config.yaml
d_shared_expert: 0
normalize_top_k: true
balance_bias: false
vocab_size: 29723
beta1: 0.95
Below are experts of layer 4 (counted from 0) of a mixture-of-experts language model. Rows are named router (the router's row for the expert), up (a neuron's input weights, with its number) and show model dimensions 160-239. Each number is 128 + 32 x the weight over its row's rms, rounded and kept within 0 to 255. Numbers have three digits each.
Before each expert's rows: a language model's description of what the expert responds to. This comes from a sample of Wikipedia text that the model never trained on.

# expert 16
It responds to: List and table delimiters. Pipes, list dashes, colons and opening quotes beginning entries in filmographies, award tables and bibliographies, plus award words like Best, Outstanding.
router:173156150103134145087141115132069156131174033114123148120057083124131100105076121087157159107147081137131122128131133177151161065142128113139143109173105121144060129107201095148105151118101255081112150108142109164166153087119124168145131090
up1:164162131111126127129159129122102195177087102154129177170122152146162116152174105141176084127126129099113102072137105154082132138144128177122142172168111090122123211142142105150159093143195110176113137147113137162083176114148146094102110094
up2:100066117095141103178139091185165175092092110144163118138110131170131097072135151116104108103106129084196131071113136168108086164174082164110120110163124152152084124108109155132171100106165116152050112120167164118142147111114078118100149146
up3:127096110163164072098102128142085156056105141089110159125122123075100051139126101108170127136112090085174134077136155134130157128125151163091151148184092094142125090133147188130162120134161210120121115099126124147151169077138113122160162173
up4:088095165076129154123120176118092124104141090141177128101164139114124072220070101089112125095089074058173175061144130103124109106103067144113153108095123106100145147121100133143108085162115129202138174146185100139132174114110138148099136132
up5:112171112145168157111163141151138126092144130214171156160126080153095101112142155148087145139075117161220034130163181171106139096123109128130163097152123101096175162174153154125098105118130118107126125124196157113146087140148128126122184133
up6:083125164157152104138122098184085101097063084176103149097129140087172113182089122135183103123164139128108092125104162095149146148140111090185148091207162147076082075138171149110158108103096126126097131088136069167078122117104105115128196165
up7:162130161127136198117178134181059162154118141138097099134137079098123166114089122175150100109113145113114078112156151143097166138122122186091156113109152132109122152188120167124180174128140103150092171142112151092060144085143072132114156128
up8:111097113078141086145140141155110149089159160145149156102128100168096112102109136106090132099075102067146146114153135185101120140119125155100130119152124142060120153143157121170095135164137170122195146103177133091140128197107159122084153088
up9:096107089134131062146156138041071158181139132113155142143146123171139133094061077153122083141099103077143098071130106135164124090146155097104127160175116132124130112111141148215136152079133151047109174129178188139131143115150148095171137140
up10:060164140090167144119126142156148168131099108099147102093176177088115097149192102068170142090108093106145119136165162127153161141155171165140027119106132146131114167125135092152164199116214191152161129125152064130158144205185122146158196085
up11:128130103139128198153149169165172125140122141208158179139095193145134095072092194156156208134141174152141134139093147145137115062109129095097090163102152113096173182144050114136106130160095197149127102160185124140136104127052148073113106111
up12:147142107173108053153146089119098174159143155073143224125137153155131119149142159097140109078161122095164025113117194071144101093178152100105104143158169113131161134152087115138121110122124100127149164103085127123062089153123150104130124173
up13:147116061080116159101148128141173141132117121158154103106169090135134088216123194140126095156141171110101154129155119149121158173075165168122139091141118187141118132111153126122144113150146174112150130058072164156099153039176138156106159105
up14:145234137150111079107115114087131167143107106091146136099162174163156177120182116206119101145106134063125189106103098149121143152128163180144154124122101079061089136122117132089085114131132131137164112092083113150164140136091167105084146094
up15:121049116171083099158125145108134093097149165107149113119123140132125082101104080109111130129108135109130163128122152153156181110106135148094111147184144137181171160157106168118158170137149143141152142068108171157095165111192137083132095148
up16:158131168110153128176171162106096128135140134076086109135159173065107108129044107173126133107128119195143132124140023084190078126147089156136096193152075157118084162089117120137168108129102139128102131125099086127099106131102153087163138163
up17:133121125121194089176126140135176154114189135151148102126177127161104120147112132105166105140109208147070137070157177159102151160154108131106153127111157106129198122139148099106152170104110127106094133180119160050127093082121121151107149146
up18:128112141131159074099077137180095102094118086141129083126146118143066114106090158131106156106050148122159133128102089156106134077174157083157099127118175144091138139116122099104142153148143211118127062072133156121172093101168170131128129180
up19:132092126123117141090161124151119120160069148153131136129147103129085153105181103105116148134185075134193096175095094142125086207116117133157141200122077163115087133093134113063118151105124102100128141123146128099131110170144135142169123137
up20:158122098073074113115129136176147153081124067152122086113100146150145081149129117109147133182123154206158082146133168136119090107167118144071180125107174137207120108114103117141089204124107157117124098046174138153143108133143111090174135187
up21:162081127137137184092067124165098185131115140197149130069142187130143119159128118195156037043211085119111072155141164166080113154101098114133112121128129111046167124205119109132157170102149119188111167107144164102097163123098150111067115075
up22:109167139081138181115110095082117113132088125182136131120130197138109161101224118093132081092097138086147134137158178150171127110132135105094185171156148152140136168063144151172152130102136130109108147088152088111145080109119119168117115107
up23:116131097116128068107109181093165067141149074139130096074137130154131080148139090137107087165187094149128148098155135115124122148113091188126139163131168160081167104108114085133160137121066131151112103099187130044093171119117161108117124130
up24:112118102133102103100112125184125177114052133113129153118192132148117097092093145130122161109136086068149185149159156072107210112055126140154114154121122125098080114184159123115143155107113116117141156063107103105134157132149079084132148175
up25:175149144106147163137143118145165097092166119149057134155100174138107076101178129195127118027131143147111159171161092197128125096165091125131084141106144157171064109141105101165120147174176174208014161139124118082151223124156072155143162085
up26:131098114152152119108172158133096124101078135141067138110132182114077090167079180143143166094129166103145074136208091057135177140159098196113116161106138145121141123141141083135195141088148067059118113134068099117149146109088148150158141118
up27:091152104143173100113155094131151057074107102122125122120160145126161124172102131110159088110115108115145101067142163116111090125096135192151092117113179166107132122150158123151043140145081139118107138165158089152130133134148102176166059174
up28:148114092128152096145092193097099086086122101187118141128182119025126129133096144193061110079093084112107072109127119106156103100134118078080099125132145127116129111157200174131083103129129156112120161166139159118121135130151108110097100060
up29:125123139129116112124116067163092137111169103099137113123103125130136135072153096133092169153091152107143128096112100134094133130073119162162088133136136156113124137098131204152135116120161139158156177111119103112041105157167099183165198170
up30:099125162064125128084095103071085148143133170205081129104121184177096154083121112092124104104179177143080141088159157167208109111071146183141105157081128181156125112136145108195134167140112051147120118108083102123119131099147092185117168173
up31:097150087168090097072204137100112138119094150173178138108081173124177139030143162132144131159196066110120157103171160099112078176110198180146092148139103138134139124138104108159202118170165085113105162099100123211144128129140096126141136134
up32:084103083082115086120212119146094069153142182127107172180089115116123137115086126118118110161116124080163108195134143144147130108084104107143095136159119106182169131077140156125125121122180148089129102116106127185105146087126079144151121119
up33:046182126160135094099161126093147127124131113068139125124146086148083117146170119165171127075135127130129141123143134082118163116143117095189158107080126157121111132119147191099072124138134131126169169095179120071125119100060078072179149104
up34:130141113124106126191109122127105142088139156110141163121116084097155103082125108102140116119153080146119064165149158193158112058091137168078129129124144071145120114128182134132135131214133154178112126138129144121126162124098097163099057110
up35:076120120112099097158171110171148123112094090121136048115150122156148120141104152118085137116143145099091078182136178193169156198080123176145100109138130147115140039158104151047117115150132079078127105090118195134085117124105151142091119112
up36:120093078129107107125053121113091124128195118135070160106147117090180101129164124156047099115123187143152091127100073109153130109074101075147160055107158099137094114114139122135106148137127226126103141128124150131159132116096103126086105082
up37:092112155068186140133122147105122098157132057157143136178129157130147145129081166117120178108128120089104074105169103147166072107107088097158106156134128132127103134184147096116127123218144186119117127176137145160120126030162112141108125148
up38:105110112065114137095104126118140089130101143099111116122024055112126102144162113052149138149094117142129098119135101177047166132147082166143159177141120116084130151110096099091078142105112125092118132097157093129198164126148202069148122151
up39:088138107108133125117071149119116195118151037119097161132154092130164094128095133112158156140123115181074117130125132124143097128097128100194104098160110125125093126153138063112088146166123133131132066121140178121096156096099110091146127136
up40:119105160134125095150081136145150175129117175095158126151135153152093122133129137086156152109131082133071094135147128128129160125113128092107120120138085093176107122146075133165117131186154087067137116074143133122140120111109170122129192151
up41:172160161136150170105160131132160085126109082169116135093151134114113207108075106127103101125140168141181122173134143168144108157104143115085171135099170147139088164067105161141092129162088133165179136171065098160095157183116122187113105143
up42:097159123101123107116139084100151129140141113165204147161134118147086065155119172137123138109128079154119120106109124141119149068125094155173110182088108136122142140117144110157097122139119146106125113135151147137155107131068080067093162103
up43:168122133154188117096143136076143150151171086170152165177129163100110182106139102192113118166077153127144106119166035160148123136136104116126121134162077125125071168207079094098119090146074116148140153108083138118109154113133168159162155195
up44:147163171093132127153187180136093095122131113097106077151170118110144175136146157177124127127149106107107169175140061108097158131097098113148120082193080119149143117066134133147117130166160162114139110122076080180100116142102070071162091161
up45:170128107083150127146090144128186160132154097093160171162153114083161122126080090165098116107146148096157115089115169144095104104132108106219060162178189095131155065174038131165119121123122156147115113147137089133114084101209110082139119124
up46:139170091133023097132181090105099149137062135173141083076123094136159172114118085136165180169169106127156142066177124104149183162164142107113193090114103124102121161131075155171076118160142136131108099155123127057199141085096106072086121152
up47:100163106101187166085128130192094139098140114090187140126032171112132080143178173175128143144132141101149147148169169092116119130197144134074121119180140100194089104074133122116161091083162147122184130090125139120190120166041137133138106114
up48:165140151149057150139148154131159108085130062110133146116110110079125154096201175124091145084158118132155119167131110107097130132161137127148134077086135138133107136114175143144162120129112179118119064198113174110153086107128084134091171103
up49:111114133119121094159140152180144072119141111096128122142118128137114160227096154113127124137118117171170084124120141143093119120121132102144129157107096082124107124081108128207127122129125134173146194143125157170149117101138089160071160156
up50:034150095141106118161139101138114101091090165117128188110123110146132080128083137121140124179141088122178129058177110088133095069115149149107109115081129125128160155083143127154098095080122120129073168094057151090074134182118131120137149078
up51:115127147175151128156129174124179171078089146112154128137107055112154123091112121189054102091135055125127116121113100162102110111103107112138180116155099165128137094136130070174094191113151216132122151209097164158112162132170087116148087184
up52:180126066077174126160117093123163111168115124092098140139131148115117152101137097128118139158102155137166096148130114154151082128115154147136089114100086118196124118140167100106083109143107138147086161084067207175151090113113192149131144171
up53:170131091153133157120158157137114116133162139143114037119167061102120098171126156129118142118169139120122120088095129151098075115058120149087160112163096127127122136112120119179105180147150151161205103064226107108121103196109154121101098170
up54:129110075091112133176108166075171161103108122092127103082133136092108110133111136143096143125109171107119160143120166215113171110091104097147182075119084154186161139137104122112087150113099171143155199218050173118110107114102149076177110080
up55:180155117174117115144167156140115153118211132176148092126125091162090113117125135114176118164103092129202125137092184090124099158173120081075178098167101107135104175127056150172151176198140079067132073162147132150154112108115151127100140128
up56:170063128120145135070090219146108136121117097135126125163103086098193135149101133103110176106117103081083103116105121175126108174170139144109135109133110164109141125151162067105189143114119143101165155073139066169164141114108088113129114093
up57:133110148136119142141104201126165118133144102121080076128136143054100115091140124141073119102148156155118160092175067118137109085163084136134124125088078100096128128121154136184136113102148055163063101181155145063179163137150127178176156162
up58:084119122125177133124128159103096163182137104089067128134148078099158079125141140079101142133146087098202112122145168175151061126118110123148110156133149155097081120151116170124092139156182088146180097138083137159103166111116065118056127183
up59:107135131101100172115156131142123179119153110169089147127141125128130120120124161118132169099143106166104105132127119135139183143114120143085176181103086116143161117098109119141145067123171165126128088129103113161125184172114085088150161151
up60:103155184077153116072113116119077113169115115143105136127129099080117154197112172111122067146155144194117101115164114142128110075097101103131153135143123117110146144135115171109158074153133118106117151071145130141088141051155073131153164075
up61:144171134167103174111143151087093069136082090048115151109195123158091144144158153161156131139127142152103144055128132135098128142164112124147128171075136152098147114100115118051075140115161141143182135087180115120163125141098188088167144192
up62:167170128136083120125106140115129099102181126127104112113110154172070131120076103205144096134114103194140175129195078095129104157240120145101181119098137156140190086148115138128079088162099116147145149058100175140114174183161109120140177136
up63:138085167123136106126160145146125124139189162138109131152154101174150107115109105189156090133100157143099135122129160147135112128166124136175107187102116142097126118090108151095110122156087189159151129140132157183181130122125085142145090131
up64:098163169087084127120185124081127118138083122170163128160095144148122189172169037155126156129134121139103190101123173172089155130161101158107095118103120125190148172109160118061112150133138134102171037131121126137193098117128136088161138090
up65:110142126111188147139118149077156148134087112078087134141136144136141093125155119161130115128110124143105130156166179131129162120126183148150136112134140128117148115093115169048143117079108174143142159230075165108086106049150117170105079091
up66:187157122133118101130130121128094127140163134102112183102143155106168123064188105172102103118120184118128130100109071072111158072135096178104152107008096122123166124140101106130185146112118080167120173153126116144126122127085161131073162093
up67:104146145098196154120156157159151130125115137153098172137132134048168090132142139133173089109110116142159144160103121134146077142176124140139080131095174153118117148119149144121137125120166094158162117113153096159163097167138083144153165090
up68:139165132143172091076129062091074139161107105126141122138129102157126095119121089117095123116107091094119121149105093140089119169151162101119204163143098168152110136099144095140103128108113131128125119066131163090162112119153130136103135118
up69:163070147131144084177111150141119080133109166099092104138113118168152109129156137102133121133149160111134074111172148118191161122106114144134145145161119214136127168077174184106093159193164149146101119115109090153179120107073161161139047141
up70:175113129154119167125133130120152136171126123196144074104072057132116114094154121124189171116107125150151109147132103149180128156124142166057134176126101136188127190139185145117108185116103147089116151077147153148156160153112124160116153113
up71:171140146100103144103083102077113152126106119138153134129137129093191113127129093091086152152161155141136137154149176117144114154212185138132136142113131142156135152102165158086098087153147163121109100117148088112146110112118087095163122174
up72:189184128128170153137163160138147157154158128094167076107174137090062117165126161121166091150131126181127125113164124147094142126127152106128101129147184122151124171162160083135109166125133099149182101150121087109102133098129161114152119096
up73:118152123123177122161133132127165123118188076123137157133153129096110056088184159155181110151197165126114147108052091160114135144155155123096141094115060168109083132123140163155154119113140083116145147179181130198116148124141177158158112112
up74:137163132071185137099106128069069107169193011167162141164104152168117124115176192124118166107093042079136124146138083161090116156165198128127092168064117135144125140132119115118140156105072119133135141143057113185160173156169093140113103182
up75:035106159134114143098090129136124112164146096116173095158121107161117193106121105122160175142169136160096154100109149096124164125132088092144140198114162140180103145115157128105110124122173076083148142131118152179121096190095085068076156114
up76:163140113144097116117141124133122173102093185111131172117081092150085131104086106154147158127114152130133172117124117139152129060115122168138193175120107116102128140137208084171189094120106055152072103108171123110052132141104126187091157150
up77:105100107141150163110124129144094150136147064084091155166130150142084149096189148074102120131096150134221121103169086192157101118118114117110090115166073138093135129142091184117134076162121141082067133138120141120097093172142135117153100130
up78:104113111192166127140129067071131050145161157135119175137129173164121144161165059120119102111177115148121121135168150159120172121125150094161110123144085098104095137161088139172104122153143132119154147079183123159155113092161139178129158135
up79:146121186116118166060093164162109137152136100169131119146181164128123120130133170119139078165113169123136129075129146128127163112154126155072176082168108102098094156131154166156140088119154055170162153094123133131105157140187117144153113132
up80:123158188139180110130106137124119156151087100150122155117085165126152174123189144171139107176129095085122095089094139083136185119108156144112194126089101118171142140113190155169142205096112180128102076102120097126106061133141102155141150142
up81:156149151106184087143108162135124146107146087159060163089150128156124116120187154099140081108176117118148148108112149060112112180158158128159114166138083103155181147108153082184126182146068165135159114169132162125151147099150184153120112134
up82:121086172093141130169091096118131158136117111140149113148132135121123159095140161124087154176104067106127134131195175182165165162118132136154094157136099108125178114134152075127095136128092185145127084132155114077109140141133118107118120204
up83:076130117153171166090110181185117074152061099154164141116178153161138139152129063189130115117138097116137143138133135098163109183062123080116099070146150148142156137131138139094143133136112183100132074113160103091181143103140165117104138154
up84:157108154094136089167116100151154071121101134122163142082125165089102140061129145094150153096083147119108125192158100143147196142081117112125136163135174105139085141140087171172093139123132119075127123143118164114146123046131140171161176173
up85:082130179134099172169135169185087144140175105194120051144158098117114140107138108097187112122166083149117131143146164108127109153118157148134131105138131147127138083173149151119071144127191150154122105115107156099085129131144145128189191080
up86:047148143126113177126137140106141135114085137121183104174151155103128087118168169153156115153082120123171134114123063153091168148116099164095165154104153138080116096172156165136136090142191136135146045093111129113113133117129086147129208140
up87:138125082192138103129132097154174144146110171123106183122164140178040066142120128175140136102077076123151117114089142131072105145130112171113124094119052165194139115134092150137128094123155105177118095108089113164128091127146170118189201086
up88:129180175194051141130170139133110131147150088128137141112049141185206124080142169089183095094120136163159146107143177101151137155148136158149126113128125127174188108073161091134151116177098088102145138086120126172159147127118106113162132148
up89:136102176100095180076100120087149159153131103143131086131142135119149138165113109131112097087132130111087176139143101117100162108127097100132122084160107163036115144137090129189122136157144089125132118134138154113108180186172141110122174130
up90:157128142154158181137091119125075139100143178129116143126093175066132138123112085139090128127120136082147117150157138144107144119129128130156122120125187113094107106152136104098122152151114139184100084148048163139145129120128088167095178238
up91:097149144129098095166098202087116124107182161137089177146115137171146077105057167118134078114143089136114162102095130115166119126151086140154172124106196126184147105095175145151207114139147056179096123128137153134088132081109159126110107082
up92:144110106187096078104153145108099137088160093123159076169169111130136126100094125205073129134120168154197158141105138132181101137141123157118165087183175151148102174079152116068142124084138153168080123135137106119186110087138131101104157091
up93:112097167121102163149151114182144105101113116170103183070146161172160099103104085146137170116190093095134127104139114174165111158167115117125145145083119111194095139131113126128134075205142115138161101105153181149108157092103165167167183140
up94:167129133106141118099132140082114147125138118114130087174150104131080147094096113141186052119122110159150070123157083092120170145098122136115158111093149159142118131087163163123068128108099145167154149201164103094130122129132098095139116177
up95:076166118145130103125082090063117157172118114131117176119147122109090169113144151109141109129092089088068076139126135172083147157095122175097142066067154119101073119191115111102117131139129096131157114133092188162087134151137189106166094111
up96:100093117106158161144108146207122148158154109146137113184140098102168137111117102120108149114149142147168183100193125106149179092139121135127189118166182137044112202155154133148163091080046117105125053155079201106116106108083141185145106173
up97:099112209073142124086168124162130140107181152163129109152120141127126113109123072058107121087155126194124197089108131164120134154150189099139160140171099178112187120108167144168074113148116135157104083168120091117088199130060144141132108152
up98:132109137146093104080133141125142119162111172134149127142120139092104130141095123156160119133091107180089096072168115150145167104171164170133137204108086140143118172115090167096131099167187129132142106098117153116161110089141061149156084191
up99:154090065143138127120161112115098171089099160125162070180138131092145125090177110172119141118056066121129088097055085125119113120162067139116155159188113144149118132114145124174070143110106132133139156157135190181092102112070075152172135147
up100:143099111079165091210148081142086181128056135171154168068120077116112130161184147072099132169146168190134163097172105122180083140196109131136126241096137090130145142136145065163132102093181091120117160133129134076121107123113133138122098125
up101:205083122091084125089174137101075185092064141136117175128089111135117161126164134180146151169145133136117129088135166179101123121133152154160140128118113151136120160161183109174090144203164113142152119122149122137083184110174129088188163077
up102:165097120086059122112155132126128119133201135182149139138150124155092158134118095178103194008141113127091102063143076170115149114094143099143121120135116149122130140145103128102104144163164177182102117150104130115117147118158148155095136158
up103:061124096082124094133131152138147130106130101079177098148046082164173072082192136147134126149156141145117140093087112114141225139165149128103146195150183139142107161107119081179161103095119132099151116127100133117135105137186114122107116117
up104:130114096133107146144177074127102162118072120096123091107118127130102097159121144123149085162134164162133154108188090144133102153123139120146142147089085129143119118140051074159087095118139085102140076126158098143152171111137128122149180128
up105:153117117162155113127118153119085129167071112099148145156149119139140137094107145165112103088114142112200123130169130136102109117114018083145105153206122122100123112082156143151144135148081110106106162116099097173129133109159073105136112116
up106:152142113148202099129137107104039150163184146116186076110120163088135131131108185113112129151078096141180131088148111126162160077130161151149165150150095106124162095126107078199087075154132153145115192188128086157133120109073149177142172088
up107:125139101149173183134148118057086201125106127081135100179187151141176091074089142177079119077096093181112103091149139164084179160125131122100137122175170103093111103108107079126169119060118172106153127151112062103091110104102107131141152135
up108:115124093085144116153128146118156162151112085178129168092114073075097111088119160148100151185112133185140155071171112168152205109118126157123083121098162180176111171088113133128169151116125162153142088165151075131146084059127075115162177142
up109:150121096117165103127108143162163131171164096154152119016145116171100125095091184171146121113125159115077133137155095082082136112150176137123071145082187140117113083138105119190118069106106151093110138111088070132124159132098193191176129119
up110:111137138137115140132161108093159122110178097149153132171152074160128206175159088137163148122160112108163153161113129189118159178120184137105124135164100111103137085146113103094132130091125109113104119087195087150136121083078120124133157100
up111:149129143142142154161114133101113130158152140164135119115126100148140157177111124089122092055110143170132076115109073100094100097136109077173102170122066106146150101139088137136089126141131164093135176176071136179145124182089234107149166123
up112:134106095124118185126145109040132164090094088128106133150150158141086125095135118155184116175129188152150168055129102102170127068104158188199093101121099105084170140124112130092120150151125174075063166087076152177107185134122158148104157169
up113:081134107129163122202126180120111148160122090207072122131131152202130136189105149118144195082092096103163139088113147101126079143124133150107155152142098146137100185121129111135091077143107123201081148185211170163127109148109122146147089100
up114:115101178119124166130082098166127100070138140110138150075161113148118129149160156175153136096070068179133132143151096100116144108117085115113117149149168183178100161080168101102134139150141161105083130109115165155131147132111137080096131132
up115:106145167117105115158081102143142069140110123094122115161057077112105141109157128159138118147168106160134137139189138133163101157087081122132086122118063135119134165158111147182178159120129104168146133177146066149211143145085178130122112129
up116:143063103127152113133173088173146125136114135128124168111145125142132094148124183086150116072086158110117100089099103119151182190126129093145091172133124128167082099192201116143054152172165084142155103185148139099136213179181092133141136143
up117:050132120037175132140153162119115103103100154127131033195125085114125123124130148165113114091103116160122113083173099113102110132151171122080096137169123119119096124141145168101104127114133120062133111109140185142088139111188139100125131076
up118:096085114104079173197113174105215124159097142130101093100174141036114096076157176153162163090101195115118129161170124171148180160097090137164133103131134105156155208153125094140168136108112116130119135124135160151068134138123123046075121134
up119:059146171121147172138200099147145041150105124112074056138125128137117122124070176162137099157171130164141121112132136116131125095129142197131117136103127218082123097149123131195102118100143142173121118143138086102111151135109084149129165146
up120:128145123165147144095110061126140133146075046118128128140154170172176144115164139147140112148075137128157108162131117099161218076077122126107160110149136130159178147135163142143189150116122164102123232070108111146168191107123146101151174129
up121:166089073146057106118187148153142092102095155197160185143131109151136150053094123106159208130165119181089106128145159110126152151122161112132119124126162165165109143158164166119069151132128165130171132111113129131175132151059094121111117082
up122:169133105055122129109104118162078187107135114171174094158132088159114125142094171088145076151130187137150093121112125157118171076148151127076133082065184162138086171148149142190138070083143129099105087139128182142051120071167167132116171136
up123:118156133116125135110150137178138109135181109136112161117134160130135099157138090072143153112052167148097127160129171131080159100136096136145131089144168125109114089113142174140186076112078205101115078104111128176149147142142138052118141120
up124:149141104125097103124099137117165142116112155133165128054188158130095133075092157084126162144149128164133124121135212112173073064221057083083125081154146072077161137172155101117147144057083131099156107166057118120131123084194105124077145134
up125:162150122104129059120151076090134118135133123125140128146123080130149122132180124079149147123099071104186112112129110127135133137141100105181127105167104156155125139168120160146095096093156114142139156162095157096174144097158139135059074174
up126:149090105199133106090139109041115146115130125115117111147106127137175077066079163094113139127167118180103125028151117177135165168109157175169094143112130116088106203094186114135130161137108186171160154131162069145127145112137121086162132103
up127:148145090095164107149108172174134077125178119053123135121179110105169135122125094150085123132154095076158061049176122167148164132125121119131149143160128099122091161158177109071140086135094209154098127165137184099152090142171092118113161094
up128:151140121094076122142145139120119072148090203123138078135159153080127156106097157141145185091151131157070128192146148134167084105078089145045097118147134166129129163142058114148155069124184157134114071160156123142121143197157140067132131152
up129:111101106128093108139175189139164138094090142097112129109103184135153082123109130183149168112094160136160167136145153117112117125170123171134121197101132123100104172152164062164168117153147174138072113186061177093080110145139043118186144145
up130:123112097115118067149157161212102163162178136104087173190097113043109093048045131176106111102140105136178135123164095116134184119111136153131100100173090147097098089117150120194141083138156136045140145113126137133135144178089163118122103125
up131:112125074115083143113148119096110108169158100138138130141087123091137176198085185095118139092192168106117146111140160128095074106115116145125079104062073106134149098176157050153123091143156129139080158097113172158140136190116113140158103119
up132:119155185129214109143106130197107101150133165161103133177129131089110101178140194103159148137174087090164093065110140093166182111127157103225094125114147128122092166150126158127065106117163102159124149162176166099118164173189165133092122159
up133:069090150174155120132148150162099175133141126118172073122181122146135134121084202142119126128121078111177095136133128112130125126137138163060112143136175047112103155163155085121144168120053148098068106138151156111122163093124111156120166119
up134:110138114089139137114137101129095128135198103145114152099112123133155121127130143088118082156092085127174125135166170113185161113121111096054093106180126151164189166142099171122165102113118093089080096104125091090175147128121135075175135115
up135:059127124138157156098142137141143168146082109104116118162092181152120076106065133201138098128085098134168127101181234190147128191080083143093137137191153172086116113123083106065160199157080144130045143149108176087110089041069087064138136092
up136:108140117115172104143134117135125176110112109167108116201118101096112158117107144121200135140153110156159194095134164108143212134103163158149035139128141151140165124141126113137127121159139160079087187166145095077122115109125169175127135090
up137:056123123113100115162082181173086107186147123146145107118107124146112097171114169125103179099143147127109059167098199101137141158184087153103098165040113127125082126178128151174141121062122121145145114120152080183120151124115140171090136124
up138:159158132124119083102077118105087125126126110113149096193150127144117113145146063150146111118122111143079158169100113164069137091127108171116098164102094106135105127158143080117103127127141140125154081163153132102155155159165105047105118186
up139:148090132142149095172156197120128128176120118110163107185102105156191097101196133154140134184210085155148159119110173097112146110149145113138067180137137135144176118157142156179128151060125132123147091179125130157146117095121083120132118128
up140:093145166131153171137072073166128155110127132180102162139094134057164133156088135116126164071121083144194149134179148125146156080111111121101096110090164179152122169130101169114118154131134115156137085171181123105118140047099147132139176135
up141:103160138132124150137142125133210129036133133160170167082116132102110127092115101146111152096188155140086204132145134150135137119132140117137074145059138085157164130141120070157142118062118165161097166144154121046151133167115098117145117118
up142:129113177149133099137112133069096131115115084121147162068115115044121159078106138170141133109162121141117128121141151138159098142133146130150117115154098130133117111125097154124164111149110101087081184066125124189167093153088130116168079115
up143:100121138109100148082137151082112113133111156115186105178060089119122168106143134192176110139121146175121097139172104078166140093122130146080181119092117161168094117117146101140202195116078134136070132123220124179136122128183146120138112192
up144:113093140123107126098106131211150204143174121102119151097104123095146182101100152143049091171125166120135143147143154139130055149067169124089071146121242083124159086175141138151145120141097131116136116067126140076130166148134184132105142171
up145:145128165143149076145129108100138138156144181133146061124177116152146159139086130118067146139159141137182126182085122173139144112061169162125136082131116112128101132076088131152084129037148132114158118095118167128154184122086103153106128126
up146:096102117124119156167147121191139158087142102162120176109170150162134080154160144117124131118140148116131161180127153134100091167119062168141132120188162159138101122099100142142104119111105121143172093127046151161096168086160133139107164072
up147:096164091092123139127172133139116138192130094115139112111103252132141146135146148196191084153069156195121141172143095135132166136144067138111165102127120142113112149098144161123127118124151126102156074141105081122115157156154045145140121179
up148:089133179060129165159125088140117128149167193129164130096117142151043125171144109167151136159193112165143146148144126158174160168181104147069172122158130136192112157125118149120093147165171142117133128075118120151120066114112171138078195096
up149:145131109152148157155164148092118148201129178151117087117151117096113084234151117106132133114093133117132152068128152075118114132168088119117092108176152171106139132120109112126130116142126145108170126106129098142192121081143130132115143138
up150:075134081098083150138111128091072150094121142189136165138147121136085099171140135170122102125162141134111099129144118111062150188156160156101210157096127154157105086159128119176138139215047155118117134131122169146126138090167107127176126153
up151:101154124154158118137049115076126123182137125137159143096150149123161117136121166156129062143121073174121131139111113106139115092141090097105140155110118119199142158089105101101183119145196181075143111104135076131058062135106170137172135113
up152:158138071166144146100149150122143093163156093114137191081134166175118102078131180171121114104165142213115087091186140099109137095146114122119124122147091107130139187129164122150167073142111141104147097111126048091132154147120167159113116127
up153:132140062120132070107110112151120224176117107175122139100107190126086116080102097154135191143122132139168140132158104175085207143163142126109117122155116117133129098143128081116131152134113156131132089115144135101123145088109131092160095103
up154:103127134160123160125109111146094144123130141141132111108126177149104139087118168153096159134177085104131156115133154098170138069124130157167098190131118149116123135140151072151123062127149190093136154149127124153199102123135186117111158102
up155:133125099116180182133117135113042148125114114153099137086143173132123101107155070046115126135067084121129124131140110144142105087149079117170182114157096097115128128131152115180108140139128142126108128164048111133099156124132149093148089112
up156:127077173106154181105176085103117081137132141159127138152110112193156110181014088151123088120096177156163118132135142123111137083106135165116134107131149155147150077129211118146097094142083142111137141128180112173089167112149090111122142097
up157:162191123148095044126120168215089128099119205157127152133151098166129107151111182202138151101141128120175094094170137148148125163164197107138163113150121201143128147146078143131136148128139086159089107118120153105086096088125132162155153100
up158:131163206152173135162071097117146147114182118132115147127146118169115133127126148102160101106091145142108094110110131132136116076090173165080093178165084118169141139114075089205101145101145100078163197173150143152181105104165166069145158121
up159:108203105098110121124156123112076150121155103091123168092164124113173120193159104128157025079134076143134168126140101100102114069132135109155067139107121159034118180150217096172073157143107144143104129119157083090169169139068127096192162097
up160:073123144085154102182131134159063137115147088147091145057204069144123094092117113153083143129166172123158119119189138103138173098112119131106203138123107075099135198164165127134129168116130194077164107092125100081130141130159171182144110143
up161:110088075082176140101100109180102152163140097101083130129105116140127128119158031159117157121115110118117188137090101155096100183141112137088115148085150110143151142151081069136147159117194107152154117175140092143110100085166162120151097149
up162:093134101123108117137141089115107189149109144210150153067152121144162140164182129114190145175138153111105100104098221184167079195175147166108110119101088078101132081163148107138132153121133097134089155130136088144092108077089169114116157073
up163:128087132141082122096119130080096171204158109115173115141052127166176164062141094125125100194172149132152115123119112108149156133093156132070124132128098103106123126143180102168148125120097162135168114129128149135186153128118119153126109138
up164:084148158114087115167084169105112129087070099123180121142120143144156159135132119132109079134170133115101156164168117147120106159134093151105098100085100132135146116060191154107154081058121122140164141205136083135113102189097135132139151089
up165:077120149109140112189135143111146133095141161125157138169130150121087107233091201091154108086100099131145150073112077108104125137102071125213090124198145127077069085142109135103174111159232113110114058087127166163126130115170123161112142119
up166:103138144192129123131136132059016135142155139039092137081116108164137120135113135100119062024136104141123087119134083096114178105172138154115155155115144152127118091132121105144127110168126155165079155174098100108089142094136142138084080167
up167:150104136130117079137137132160073162163176061106131077148101140150110183099165120129116102160131158181155104141094152166082094133141154203133097109060144129113104150143154153173103138119099167110102120133086141126175126099087135141171107134
up168:092117151158150099121069109127125172095108118067142155093121087162156117096142094079123134121142106112221137144119133129192119136159131120091157129119087199087077148120115103071101161181151092119129200114191187091191172146123130107137169100